Weights of a small mixture-of-experts language model, trained from scratch on English Wikipedia.
Size: width 384, vocabulary 16384, 64.9M parameters.
Experts: 16 experts in each of 14 layers, 320 GELU neurons an expert, 2 picks a token, a softmax router.
Below are experts of layer 4 (counted from 0) of a mixture-of-experts language model. Rows are named router (the router's row for the expert), up (a neuron's input weights, with its number), down (a neuron's output weights, with its number) and show model dimensions 0-127. Each number is 500 + 50 x the weight over its row's rms, rounded and kept within 0 to 999. Numbers have three digits each.
After each expert's rows: "mostly gets" lists some tokens that are sent to it at least half of the time; "gets" lists some tokens that make up at least twice as much of what it gets as of all text. This comes from a sample of Wikipedia text that the model never trained on. Tokens count by the router's weight.

# expert 6
router:580511408560557504446373474456518576448462550466508531551521504479463514482528535506367423471472489392523461509498505571393588459595483541515505530475505458466518557537543439449465578413495568502531441501423505567539532630449537477457470432571531587519536449479365569458491550532459499550506502371554496581476474506476489395480518489528472491478412418522552531413557470411505526540557
up0:553431526543489480481556564524550437531421431472486521428471506575396455555391454434498491577456529525538556510478469461523481427531499526532487512488469556435461416432523479400394461659502499493450486436410503563545570487465422533467448538544502515481549509469410503507542497527516467592595491534472491483478511489455518513557435426502506503530478457534486573478474724474548512490510
down0:500588483444554433472517469578515496553515536499448588569539485531508476493542529543491530422430511575481431543495514493505429453543438507525468415449518548470489455445490490492427511498550572432480458547520514438603532468446450461462455503460467546574476603454525508530499445456427519547483552499441485479481475563534591542449455463521477563551451520535540443501567583587544559480514
up1:533543457535587449516497498467451499494442505425495504498536482480462489438513441545504466576455524505547508545499476538597471577489510528444557452451474540563494512430481503472507643413491486565495447474473506520451516467462423486514455450389509494509530470449516577503535621481551553422490562460459393566613511537551494497441531528568551505500521458539596434517404448470549424544562
down1:540383568437466551487531542532476446540436503493533523474502556476470426516573502508556430550526580443470470550553451513558474485480550500469513517439465490407580494485626486522440515539489526493509522544555552406463483440470449563618524528567510437552610494473499459450506374478483532541425509548541457433519467497505554519509508490461479456504538498485466452516490587493493529396471
up2:480565527536529475483415479531471523532500489470530505530480507535515422435553483535442552512453486516627558500691582472597503494516591475580468568557505580471520446591522488453463500595526478469348458494447429568462497487522591468433451396468424474566579504535457543473513546519467448489557555542484541550566399503468489430548491424493462495437534469495491451497467521502475481445492
down2:469507455498502578516594468527555498539543725550535478535449492483490424534555488491504487515503508508510552540445491503511535484461560502437529474537491458490512510559407582510426538588535528479566487530557495474433486570532479553556428520516492439480462580470430507427509516443406476487537463522489537515446358423545444557532499503562326365540559459461538437452471471527570489492536
up3:583487477606536605460461542503382512472474521499450566552437559463530521570432506463467478550489455475482517487440453413415535464495541387594541425464562467495588459506569389565496535603433469466375524470570595446638488489511500459552519535475547464506491516432443484516552485481454571542440465416489428481509461526509532513536414499571478443546529471526537492424502513428556481516561
down3:486524480571613467499448620564507479556473475462464594500506503521498542515518449479553505564489452503535603430556412482542485550448570566415497538508445478629516355505474552416360533505454426513542473516468403584476434512414493604527517384471468565541466475488464559429533508445607483429493458430514512580463474572458401408455651513516575403496551483569491523527514479537487451566452
mostly gets: " the", " The", "The", " his", " its", " her"
gets: " the", " of", " and", " The", "s", "'"

# expert 1
router:542544536518481468551536512459516536471498516414482421425493498471600485532503519511487379507533507511575465500464442374432446464505522408581513553506427524481483426522522510496480491437519550454412425440414469326510522512465521572534564547456522513481570429520498369513483489535441475533489507458479532511528544463475490441492502622533491558469481474501593507462474442487564529451478
up0:640423574514496551516513448518502452652528517460546495516502460505527509384470520557503450519413494541577486468464520579466484516592492491496527522436496544485531551461420527507532551436565481468498511531479487459507500518523506423442460432513499499543509515531544454514511534534585450452553475507463468508467535515526459494506442539558503551539525507563524434466561558524494517556533
down0:435503483475492530469586426484474493468397459529472451515521522501562579479531413483518562480474478508425463513497476547503541479421541474478475473447428442456528444529513592484408467496484507498375491509536503468405428503531448493555544576515512462469520456613512508464523512500549445460488483496600385538537511522500491496514547533508500448398423540459466503449412546506393477413504
up1:493620431430488489389533456557489546566516488544435429430437442426466629501437533519501530616589538506433452550530552584536489487450466461495468454488546553492594502544503532552546357507441465484539516599477467511457509609450405587540413499442515430486472531543492458531499503514507461514467474448547517501492486467523470538529563537620535499562468420489492535430503487504506493477589
down1:586514483505517548577585569478464514491538529486464581485408473500527474508492441516433580459504502480467444515526412495454466365537457489590560617519500490487551635506560426552536501511521522611396485519413562434546567543483538444536540498464581465544493506498471557518502518506430405548493507469520545468554449402495473545518462546406387517603527585504481585537478468477567516535486
up2:461436628514602548439520541577519408468592492470520493467525514491462543567508510531490545545475519513458479552575486518531474513559552460537502474395489627458484545468472453484596405583469505495519531486418541478548540489512399423444571502441445486528516486555536519444485469471565504522442531590428538618647549426460564532496490597508478385493477480474485496563551449502464430479493
down2:510446471552476435344557461472540577603589420535525428514458438449436476492468542454512444575533527417486572404493501505534451482523493468456470442427510459473478450509487394487523473454491593411515485437602454457506536499543450568514521497448450468517537523473443449436472465517503475572456503523443470570477476591479475494615491548585579513518564474462482463541501536471483496533422
up3:468471556611433580513527496510405451580546478540511468551486388461446502516532591501471515467515570449552533516573508466557539499491447515581525502404551467460637470556465574478508549539454532504521551509428515530530517516496513452516474468465543463452477484551572518535451522532474466521486525512503492507559495512483433487537371488542517546424509572447574607523503473429456489526483
down3:512545420485547486556456516453529477405559549525537452541540516367536518585492522445463459487438462463519470422584551451482462482532474582384471587535586451520560489474466524422486560451547531600476580415413624451504473415461471493504482460458529519504464535511438554440551495475413439557510514617470484504506502482428575513485541477503532552500570556577500484437554505459453553391474
mostly gets: " in", " to", " at", " In", " with", " on"
gets: " in", " to", " on", " with", " at", " for"

# expert 4
router:449424561474470518551456550491505469485523521539498462588555464522493556443521541597573553484494531500536450556496478543569518519470479476497497529494503424527519430528478441567531493503471444563425455402488470607480545625588510480393492507421443588526431581536483498541381422506462454447379518478506509489484492409522564451363573574508496546487459501489474582537512464410542404494427
up0:638418472564416522508485513461527490430578473538489456556534473494461505409548491544635536447496470560518470571495499534421572404456473566498483413445545474482447471602477508468476525428518494498537517534458542564639471527453486510560526564509536484516472482539469434517436453406499545456534516556540518492562473536464485555508389485434548551512522468556492443448488508549552554473431
down0:506494425520532483502517431525445503617446540571538470487479521539530490551450562441518489516586585518442514634549618471528434555497479473389463561549646565505491497498584560482502431590498476446436467524426570440493535391412540428604452506454543557469468506527521547514418471501443478479455553413435526517515574503619579485487526555482474475460519555435529590552424538499462478503536
up1:415628487472532577509445487458461539530497493418542553510544484597499550363518478573490457555460552514411531453503464481511459548531525476435521444492518513566492496420546515526498460380525543531597478562507506480519595493495394502498489486500505478432528503483446503520524482488488425449580471421484508472488497547374557496504480532446567518444437422523503550588515411511510485414458
down1:541561510426431402451541581512441466484450532439427533483473467600562548446481507554401392471459546557535504434395481392395387475462489504548390465492510586566574500464557482510527533486488460534505507470491559471515535478618431457481605524547566425486466543551561560592557442513501520539504579545449427483436467537473514447422376507524462414441532481502496473407454445504466491510463
up2:497440572530447512437499457548589538559526533438431468500502551436392509481514375579518521542609465521485498511522534483565543493528526584478511571467451592533505566626502518476479533521500546497474461539551387475506478429517477529452455554419552530526457543580362557465605476466472492629475413536562488558486560490492476505519445459500495522571475565517465494491531466477453602435407
down2:477436501563521459480490473530532407453438461470406424446491539515527496499505470493538327508515556489495581520554557495569643383582482497486448504538410405523477575522471431535518488500500468519499484488523507492498506435455554427467493507438479432517451509490524517532405464463522390537496487598560485440482489497541511427521454587582566462471571468449543415430490504400502419479492
up3:488542529640482524460494511441469456504484481491548435468444474549451499484411489596412548452511593432528520516481516523568564483487382487555388452481463495462468541494358504426456396479526501526477595547400427524401439541461511597458426542528540550441427571505532515553458555620533566534481335511479516519453514553520542453514469447550508561499517461531487492561482530564504520490361
down3:483500460489468531453609550531496549573555510520498547463511506431472490508542516508566562550489530499456498502456495516526515558489552466524417530489425468503452490506452458551499574516453410458561543556401509557485458493436413439551494455551428487514547456500488553536435529456485469568516458547497455476499463525514462507467517463532542455477527462488542538407491433481507462431458
mostly gets: " a", " an", " was", " is", " been", " no"
gets: " a", " was", " |", " as", " is", " an"

# expert 3
router:553557495532488498505523473486437456440491510506426500446368569475472515503455551527486504461538513588501435426553454507550532521452487479550452482503532517451556566447408376602507424484451411446512484541488478466453431459480530572468506497556431491571557483545407439489500436591584502490511526469541492480442533432551538391563491490476469593505488549506448503591493496462465442512422
up0:596443497538557536523502522494467567551424412543475517502480472476505477518585463509457537476565505489612438494518558441533475549513478471454439501462458536494496491505523475510403491476384550513602468517530541554488537512515482478487490498592445498499519492502572475464565428527489484521564471521511487527479530548495526522446380464444463491483478652500473582477527528444578516466564
down0:533470539437506490484484550494441501494522509485493424472495515389557588523458422477522546533513522512455490478482433480457612554421453547555465428468443456496418524605469489482557529512468451550448459426461469577461514476492458427527408559503407589551492484593491470517494516462461491486514675448527556422457547538479474550475454508490486471424543489436454383527511439467448565459457
up1:462613481472564535537435530464452436528465524447468563493613526516538477492458519557527553582465528457398486497561475453485395363530460440587391493469513512416503366535457578537507536422479571437496480452414508496524421594412465527514506502504467483463494539489532548490495527424569493520557458544450554410426495530508524560439442558382568547462559591483642480495550461423507450603508
down1:572473586558474417505591474555610461389360412535411471538432516536494445444544460448549524537450541450556504575461500482476590471496579527514500468453492502461462532485461464468520467566482610530583539495544547444547508549501475523564464536501532507494495543484390431464447494495556489478532484508450564550518508515499444535501479603488561536510510465452477489480486525508544540481595
up2:539491597359430487514552497521556562507562533503438507528437473486437463426485581531515468486481496495466518541445470532520419598501556506508538535508449516487494563519453471456541485536514465493560442576419551497398467543456507514547452502525570493502534476508458432434411490573538537474546487470604565513483539463442520521520414482475498475604513509385563511508552484496382551506438
down2:636463506545550500560417425533560518491487599523492443511522500422601485581446485448523536518452544561594566519530477457466475408539523506538505454590478585473569474435476524457567529454600534455552498450533468551546465505467552515517578529553453508556555562549430542476549438570482534538393465527370446556495497523545499463431480512489404602414583530470480528502484570502512435410512
up3:457455575603535503487470458526531499535568475322469441504514499446486518484448540570526525507484494576549516493464535461527401533538521448374450425493531512514479512472530454540525493507526488468422561429499525522488497517544470546429483615426533547454516481515593533549440415511509491480505484461579549462543495496459548515531531546581526545464584497523483614471479500482467462483509
down3:438460453543546543639481530448480462470519641480506541501486520471466467517471598475494412425534501466525453500491450477532477535479421484445467546532509611480492516510533511492417604482480560462522522583457465518580475423503429544506533540543457464393479523527504464492477564460505539502519564515488586564479497501577540487508575451553332484499512510461485553435526423477487526484505
mostly gets: " ", " #", " £", " $", "1", "2"
gets: " ", "1", "2", "0", "3", "4"

# expert 10
router:456563398517534451468527448529462481504480489418500521479447449477476496427538526441555510545449452435370428646383400424441443574519532532449535528425592476536442394409522489520486485429489495565564499564413505562592572613555471440487508538471499514499483463465505481366516509569498514444527542527570496510503487400516471471509487490555494514553481523395580482500435494462413455410527
up0:625489530538471485521505522507440473631488518564491548404448545511553473501483537567478481501531482555493418454509434452561510396493553559499471477481526499529491502534479477457543444503574519487517546501532542475506494464474596448587529598554485547510429506509486551525547488571504553498524535489526424403377481372515503497569445543494510551359486540577505527485377466592486448508522
down0:457557482443558496532467463559613506479476531449484452497579427457512520450449507499466472550364508538475482550548540468400559492527454467543537495515535488452524478445466547388450517510509453559579541518443486503545547546493480458489507568355409419488534515490506533507542479562580426461485518464637442461579547542545591473560489530496418497549502477468569589536603463423549529490498
up1:508537486510437413539484533532584590448424459524467531508498578553556515533496426482521503504460484488495429546452538529540463450480496435381423439524543404476483412434569583547486569539416538568488525490477508540585413495563471435556414536555455465527458465501596429443519487486542541509543494484459446541474468434561465590487489468494537479508551444560441547481456444579550516452480
down1:401505506447413544486481478492431540508580369437517445580488485426504559561512416598444492488499536462526524449473514551491590483475527539506517488464419499499483526604538536544531457561555553445506510442396461472434496485521478445529531558561643432495463545462546368412590576523557548466351502515523557493420449516462503549421492499477591489510532503545580547540502506473549485601547
up2:462535480429575554388524573426495435562443485546553462489442454549456601479522616482523473545515549365413465530540480479459391547466522531532555496548476528481504497481499400514469512447527499492447473465481426525432508597542429429423498513521583392457387497521525502480496465487536563518594428508498453482469486540482528426510484485474478512518428552416554435510408435499531502470496
down2:537546549494616522457480417480534484423549560428530517493527511469554493396504467462489461471378530579396561500419517458499423510524580543534516371473532528474472473498477476515451562523535493481445503496502462557520483524496468556409427430486459586574458469488504439529493482494461435497470458532417560566539441431543531452459534458530489450544541474504507509499499484460536465507446
up3:541629536557564489482537524475476531463553524513484545581513418483624493530533442561535488460498513460437531473576442362488555534491473501573515570448565595512466374437499458497390552502521581494452512441506431482436473556521541586533481542525513464410588545459552626458538501479454527528517497496484532487475512464472482530390559415486516597566569465458485498467539517609500690572525
down3:537424421503459559425568529495540614440525522622568474566584593515517515403576534482487436524426429533487521474547536520473503473453530462543527504506416492514561517455457414427466480520531505576466545440556397542446482450439448523514496499542442564515517481508550484534571560558445456479528491481528509551408528527469473519477584609498507447599475371506466535448503400487511538369533
mostly gets: "),", ",", " October", " September", " May", " June"
gets: ",", ")", " and", "),", " –", ";"

# expert 2
router:478469606472457411443464547544498554575473485582455587471460471583597545413505518525511438497484480498502499429498512507489510512601428493492480505502525491534481485452545542478461459539550529490448541499481494603473431492549409490477538506605497489535496508455538595490547494470450478423503496445533410453502496480517533536486472510501476449585514450500444546489534546537556583534433
up0:655507458427480524494442472389497497489516482588460547509525406522563528483582533483534544514433477461514492456434552494555429450470518462512550462484478483519459535427501498512429524504499557546513439483512581512483480512419485538445548515510455424512513536485526508415525468444575475475473481481525494581449501602473487498538477432450565520561504541499503501459339576391473533486470
down0:513503541451482560517471434521560492392498554508494562497479499583471465568500585499570479495541457525566586510408575515506510529400526506498504577580500474477486459419496461446470486546565553432498499568423650458627515497609509419528466491464556482448511576442586504437479460528527487560465494586424543410488549456497464376504447586501586577529603502555523483457523469414529517469472
up1:440553491373469519402474438523605542449464523442467536418491563507532494485503455410516463513434488424565479500516538463518508419504595481462465496487539452441498480425433579558521512504578429629494541566536465423436471539596423452446540488505533471472497442507446513400454585483541474495465597478594384488497490458501487489451470552546511507496399459538510493478463459516420492453482
down1:549494498510526504479490509492489542421534435465488498458531528506471459504480502490541479444410438472568541480510522492569378536532436504534605495482500385534569454511501480518424474553487503536486433546486410506476412487448579564544493508561469390393457468425462482498513512541561469488449498434555478554462530503533458398409540515479542514552439466528524524452546543504453522511495
up2:466478516502473470477558557513410494587499566517502532557519490584491474423518481482422505658503497480494434539464478513456528517550576469499474492492420479477580491476513425599480414543486527451572459456456544644472475516517517473512531555483479403430402521480473422497421510450528395491489457521522428455503545457495386526554439540488452388536493493470521476567467554530479616561539
down2:525465451418434522359489601545565559414475469455425455577540565451469433511513555499464430494455567409485540537472478492560465480480492572500530550383530512589449534530411529580535547510590527533529472506463439573477486524446490359569487438610537553543522453547525508517490502449474551548498533550494586561478506519464516466587561446615496560525408495562624394518487569520512510523569
up3:583422453634469472635482532530525474601469526484502469495553396531550549541504419423442584527466454477517502545578464542406478512517440545556454401524523479487579493479562455534467426482532518457465492432515490573500527481450551509423549603471551497551624497484422452492548540524463530409487530491441501501501496536471451580589535395592548484532548550528429595573524388513477469569504
down3:555436490452550486454482459480526547461555574385487503561594556512462481428436491478495473480466559460540506412521561479517560526608529500504434496595543559496533531443516486502590545565473524534477419530538480480442534521571548449490453479483645471435440457559413504497359398437546424486521439516470517557528563483458543583493510477503559537469502526463611450580467449527463513469564
mostly gets: ".", " he", ").", " He", " but", " It"
gets: ".", " he", ")", " and", " He", " it"

# expert 11
router:408491419487434510451550448541484463459577460536460481510510461510543460547522482559543498507567515445569541432461485565486513559556488426548548505492529487356503350587478593506487540542457478435522523417512434454431465542452544443590548530562490604583439474536431595494445554483421543490561527515589492434557530609521501554484564403432494520474547544564435440595453507421456558474577
up0:580530452609444479395473508541447480475529514460621517514493474485450501465436404422456582509481523455447514456549535615545487501476526495544555359549503596409622524614450502466460550510526483473489482449603575430497516511456445477516454531539546593395489551509486565479508636527445450467575523513461457515504497490460461501457526533496543461472519359569434638449472539589587496449511
down0:539471436536485487512519577430434450640517520594453442484429519527445551502469491422559423413449529547520478487428472485500519591508511474517544518583461431509486538486490466502400515468499481482540504507370456489479387617465525472525467498389529579642575520514420549521497492471459468489463576421405484478530472498451447482442485399466481423491515557533479453514490462512547485537542
up1:500573490524608480570453538510405538495491537521546468555541393443503548563511507474457513467466532496544470544527405523501496505504560419496522578452513464561562536392472532442551502440435492509476540479522545457490446476558472660477508595516487553457494469544387478454464546421421488501531500513553480489597553425583422483522429514457510543623487522484421472502470478507537417633426
down1:512481538533496479501482350489536418537550466441459489499573576530449524416513450502516497458485484487534488491574502434474632525546499513495460446477432542586503479486443475570599495387595534482528556481527499510608497571588371523500519467546535415477514512390601509544570461595580527495436540555433467496515495475416549495445513476475455487483610493444517480497573589519599559523522
up2:434483704481500536489564527483453506589552474510487469491598440489488549497488430593507481478515545405535471545448509480397542483512534431486504481472497615494474533598553543557541518498515511513545423520574636477591537365558513505488462515459434482511494499478576529561515464471488459395467487591496472457414508492489555567490583441505497515530487457505513532586442549536547635419546
down2:647525446553546550496602541489356473493491500541446516611605475544502565497507438519542549370509544396519559520486546481603433498457476511553586558580457488549442493516543495463449549602446517534523420545519501506536509516417378496553457497507460466624493477464393438427568423631534511564446436548536444478542514460490446560532461449411512455498553505457509444503501469451509557473452
up3:460535443629533455604396445521499525541481560509478434525516473508494504508519434585359581538569484529577553485637482434506514594475354465549498505520538513529600436480467462586483425432559535551481481507480564539530474504431495527439507492578513555533469614442507429497474543541522499494451530467473558472493579476530487507504476573469544485514491456458570463501501521463488483509453
down3:522494497520498526493538535468448453464483432503572521532444452461450504566468568509464587496536647624527461447421453545506520384441419450496524491456489531490555511626576415533516440556424522474450404375577495484563425580450413523503613546541454427504408474490516467503453395516518533549584450465604464517440478560505563499549507454498466549485454472588558510449485456488581496486523
mostly gets: "%", "′", " million", " −", " km", " lb"
gets: "0", "5", "6", "4", "3", "7"

# expert 0
router:602382537455527528484591582530405474485520522441518593669543561530423523526478483463506496466495564516433493454583562534522516484501355483450488422580416508476521538385576442457485492587584551455383449605471592434466572529418567462453504522467482456527596461520509493559481484536496454468501563501495444539437511513529470430514427507570507494449428451486524499471508529559630591566535
up0:546509552520520460433544555457441521450479503458499492467485573499504475534516583491403499517597460463441403506436485478453501538445467537454480346570566564405515547554490463529461566469406519476412449587439528493490456470529461541577536516508514426551455554560602436477445607444453587512471416500503506534510584473485537490447454546513509419497504358482494441557510538428505612476434
down0:444477507494624459494521521410472393527510496463526538538541488549518571487523574472517518545484533475553513476469551572435505440473521457447485463468476524519473548513515432523558481447584473547514462518437524459528598566539536453518472494436409515508614514500365541584434503508447473578570531524487465436508491516574491504581617465569474478542485512588494520486453466496459542579458
up1:492564487526501469518505495497500592396408499464530587478517496441600569386564521460440518513628509394501509554504483441570475490532459519586510477436542491421536527501498439426445529537364608441451515412542517485562456550497480582484448619542511474487498535579496512417497466452424497365490495518461524514484529562525518534493426623415544475453551425495472500466477479481421393542486
down1:418576488553451470549478495528479483543491515447527492513449438514505461472572483476478432394557462458519533503443413550530470477451477507456486471509448619511486492475542509527550568395487435480619471423533464403437543409564521533482518441388538563569456453388575522496548613508539567438552550528496510491456485507528412458498556411554483496557465527533482462456481578501586426454471
up2:535527549384475506419570499451586510523474495462488551510540518498476559512494439492500500438479446485447445465484531478577490472463611511507563456540440576458546512539486540385451516521585573476426473558510491475522554495497468564457488547469530542513446528464489454508449524505452416373542374511515518503492553417588513529565413534538520491397465475520549596468522446508523493539497
down2:524474462556518464409514545444461536544473532460478431613396536449460477433486502472546580568577466531552436470498445444413565489466515543528532460504509472529524452485502566525583526460448454536510523500463619529505434487525495520532458544661497508595552424519530544505534484471515559533498531468499415430444566502450435496459573511421503486490537556451434481415491466484454577408531
up3:576529526565497436470426528559493571455606501462477508460534459509441509417516488503523508422560436461477410464501510450531488609546518463523485443534398422540522443446508496527461466513459397500535413547502584435456568508573494424459459601456452522522469496563478525516520486545556516406485526435509491449474483573523515542414514493449570481473502461495520514484453477438568533498482
down3:547533568508491568466475606526484535493520494536581550530487529566419482515476382481374506408545550456637496577459503530480466459454421609539490517466492491474483525510609379507491509451561487533467424437495457510530533521458498445459531496591567498519488430440428562616496489410415531539502525495604538460500536498539547542478478480555488505484480517478466494495468517491502583490455
mostly gets: " States", "9", " century", "present", "8", " ago"
gets: "9", "0", "8", "7", "1", "6"

# expert 9
router:473481505507473451449512513373507513540535528564484472431537423495419475536530530564621462519533517598655513551652559409505444482469541539506523561475385489461497522491480502589550487573547427483445514489429496458520542515486530578599478469504510457443504414483425506559493475473544457617572510593483450470498457432531499528518433453521468459526415489557500422467516415417472507482440
up0:515530496478440521445535531503445466516548507499460580480441494480463370475476541426482507556499509471519466555552458510449508433537545490522487507487417429474512508589506527466503484421485541520503611539464598487511520478558482430451461458489491534546492603450506515431469526522598431482522487568479491438499512490465500516568448478573491556465610474499465563437507612517458588593429
down0:545524513508457530464509589467528445493462333501494487488545491465465415552423447469523532489566520524486452462578527546443421539488482555520429579459523509545471451470566552482382542477505613448609506495444455486484430481491401483501530443510490458526434524476531474508532562488516520422549540513559524389508520514505449516496522510533609582404501474478480452474468534502550529573443
up1:468512452459576502505466487432548444541479475498535525486484477554476487391501462506493549430429502421502482492524521431546377563512500495497420434514537502473541518511455462394474526485577526532548511502439442502550518494437518462484493554531487525395420480492547453542496484495471493515560459411495500543416481560504575497510522420543595489498578619517464489425437492529410481374512
down1:451512504497594468424494525501425501530485511525505596586604438552559492407488444500437515447489488468561414480566499462463381466467539468544458454533395557460490472488532536520532517421491523666508566528523527476435463463505466510485485493456498426477492585424489572500470592431412491457493601528547439508490486526579402544486542448572441436560488571505546447420538570582477501597505
up2:411481624442473522452420498447503548507463528508531476528528504505422499528427495515511477449468626469516480403498590510467439510508515457478553496514457483479593494480502460517446630479510546432449452442497529526483553489558511532509512566613507410527427534457555600514607532525432479526569533398487575446501465495500459518504537422527506541587467470569547499497520536502486519500521
down2:510515486536515531445492546487441472512528595511497529479485494547464425520510528377466551525525489593525449479542460513465493513504540525478565511475512516494519441535459547462513398518553481507542481417541451577550521417453544452464502576530510445553576403514472471464515445467540539531461562588451571428549420534459475500464389525502314450478403502454496511486522442537533497439534
up3:413421514576460494475461531459468514441480506529549406490551452511454477588500581523530369513472485486488484377492544472509402440516574479533504450547559443459479532522582461478494521516523466411587468484548508636443556563524560530523535572572581518581500532477514485515491367485464492446542530540480482491458527559434502536512451515491495526485493576459462450561550533498505508530465
down3:444491434476510499497554566534449569581506566548563490423510455507510532578493555472555575487488529543503464595567399514478494569484451483569515536402518549473417475505461463576539450440374492538434525529380516430511510525580474493479456526530524592506525479578460488495487514564455512492514504405555573516440411525500488515506471453501418537416506528481580561416450423486486552505517
mostly gets: " \"", "==", "\n", " ==", "===", " '"
gets: "\n", "|", "==", " \"", ".", "==="

# expert 8
router:413514475427502501509456459582452581478406484511480446441499532529466453513485470449441483491462408558491450463544510479576513498523556544485532521461451556432454470506437624496537505450535473578466489502564466593517398524445457584494545523523495521539608600586432549472436429504531383548542487491392439477499498505517612464491538596480466482504539570526570538568515599535533462573452
up0:720557559384478572468493478450568485401442505469474506471522511506424521613512486504531486519472493528456490505523464463489502467524479457582493528515477547513517498539461545495532548547432468535498476505473598539457433501503496536436471483489458513518523399478487477545654535531634516460467622469423396536441469486524526477504480571547470513451485476516493516494577556430518440532480
down0:522501531535552489479505563487521545530539443419580457420587501456475522501505382494442573563469530514585544418508518489477520516436500471452545461573432487539453475571565486533484577513480481559441470555473424497398509631523564377519499510533520512526501445545510484405557478478561527498499502528474498473536506620475490563491413459454441564475520442517496623515433540566452493515423
up1:485531548499442551529360571442526490621520477517472496482479483532516590553493505508536493520502512427450474427547527519406662424435466487511440511519558485480453487567538465603519431567413485571471620512423427555486453502456516452442442534552420413501503524520467489551485478516482536527569445455443516525437518500372630503461557566567504427533470537576543535451429525534501504437501
down1:461550485557544561503424479455476492462407511541502515429495428446480454548556421462501484469547438526457414470509524482474503521518448549524497477537464541445605377425454366552563497505480467438475504457478525560499438549474538477511482559534474397441411465460489577543434501539489536463529545475570564572434469488515551476512543475478471485500538491414548577537473443595591471553477
up2:539522639474499534391468510478451488478451499393517452634564473445533548373447504461493530499507522554519508547533478524526506543467529473468570579503434555409449501588497563582579448530522480528487563489563519431470523475522473541390616545474533504509512472509505515377577458533456550482453490439510539473498529464502447442524532543521457424518478434477474477505483581529499475482569
down2:516506514549527426453545538463426511491466603554458508569516509550513490600521458468476462491482584446535522491602408592578475583512475525528467561568542450486495582465504484542427606485593467520541437481416507523517506527394503532494523514557444575559488495486474496504494490444482454512484529465494520583569459494557434472461493511419519419465555464551513529520526517518539497543504
up3:439521526560599615524485535514462485451456512497554502405527474470465518482542496488459485473472475579553558526532486536519546563426393587534598469500534390504493567507518567521553523424536521579511463484601471579491500417546532483529480525489534476558504561504536518576535426483465582468546471489343440473428447547446513549541584519522512517494423479508485490533481453536495443521481
down3:547610486543526518470461465458500481479564570515564529557521525463479494508553533509397419498492546590513586540423517524458417484434536458612429476471471436503453566508416514486511565554425543503495520458447457542505463461509472533385551485445476497490441555491519517472455530521513522431458454394425544483624526541612457459543568553555466492589470554499553445535456507489538510513588
mostly gets: " T", " G", " P", " B", " D", " K"
gets: "-", " B", " T", " K", " R", " S"

# expert 7
router:557457598522441483543508529531465545456498547484512472496510420521513525457481435453460478481488495483452529498452441578461563505463541532560463502495451442541497526502462437430515483538566514506503464473473492444532577605501504418504499449482485497480341558522598525539567545482451512537493542490474527428506485509453402545503531480537485491453554445400538611446513553561476389534492
up0:585586554477451476479598558473411525509583501465515462526531413540528515407465471461528509532475516524612522528492606516477446522480476460472502510462438599480533608470536547489514460475540493437472483510489570436538408503562461558518503560589436501397421444519444557569497574517496525550473558548536514560459545375490559476594459459503492420476489488518513370499520533510485415489497
down0:540489426469460533513530589517703444525450540488484503467556458546430501501489508397434520488417560553485493442502568535503433589389493513513447500468588432440466522441443498529542559497558574529532434482513489494482416444511444498538495443476495448465539436478348506466515433438422494520505539488438512503529482486459541477421430530509471493507417574561449450497519476499534613484449
up1:558684489491521462452503515539527419494529516458441597506536450546535545580530402587515528539509448445481473545433482486438483376510471499550579419540472523492502513540542547512552553520516486537482417480469490437490545431472565606487467505481453562469585508534530545477435466406494505558454542420572450537388526446492519555495507482573556479562488510461497514543513459502503434475534
down1:565566452512464536553351559499551542521386394448508528445546554573441462378517493535480517509385494462492434453389520588402528475501489474489600573450543552483573556415503462466448488569455444480490454565560610484452484521513544388407444521510482437586529486537443523493515475547599506524588463507427557523581511483446544472479533415451458482377467527503517524553472602464520474450521
up2:485493647494495497521521481473563473565510498507426611499526496552559486440544458564523524537529514430483432501522556497415602497524441574505540517444474521415568555553393501508418533541547464462527488497493503459495455368464540513388482464531511434495502491536461437550586431496466504524298519504457539416506569623537533479469469620532489443519480460442594529486427528492511497529584
down2:472433466524492446484478428571449431467516587523542414503457595520422572511530495503545480587413501536511576538508445522547467469469447467552509515531490458502463586496529492528550437497561409502514550523463517504475478537531493475510620419551435536478545601436454529509425488608507408517645473613610507532521470367525482552531471463487534484429506586459529556540488443457527532557444
up3:470520425545451485622532593473561401453527447525571502605434498464518545483450548471509470498476603457504527426502540512571520475541542403513541441536484550535566523547512579506451540588476454417478471456521530485523515473422473494494467544504494460567557540482615531528412458462490446425559461445519507502420504401480413496536515391476557418509484515487434476503430455544482474393563
down3:487536515556503499579581510483473434478505633515502542537608463509501524513504571397610439504495517490501460489455495476540445526513462455476561428493403529567582519542490544436495579503527530432434517456450517517479544538496491529498599489426546515463493471541364513484423452561517515522475563552459532565479539492501589523535512440488428449425415490534520411453454528461470493513598
mostly gets: " (", ":", "(", " /", ");", " *"
gets: " |", " (", ":", "-", ";", "|"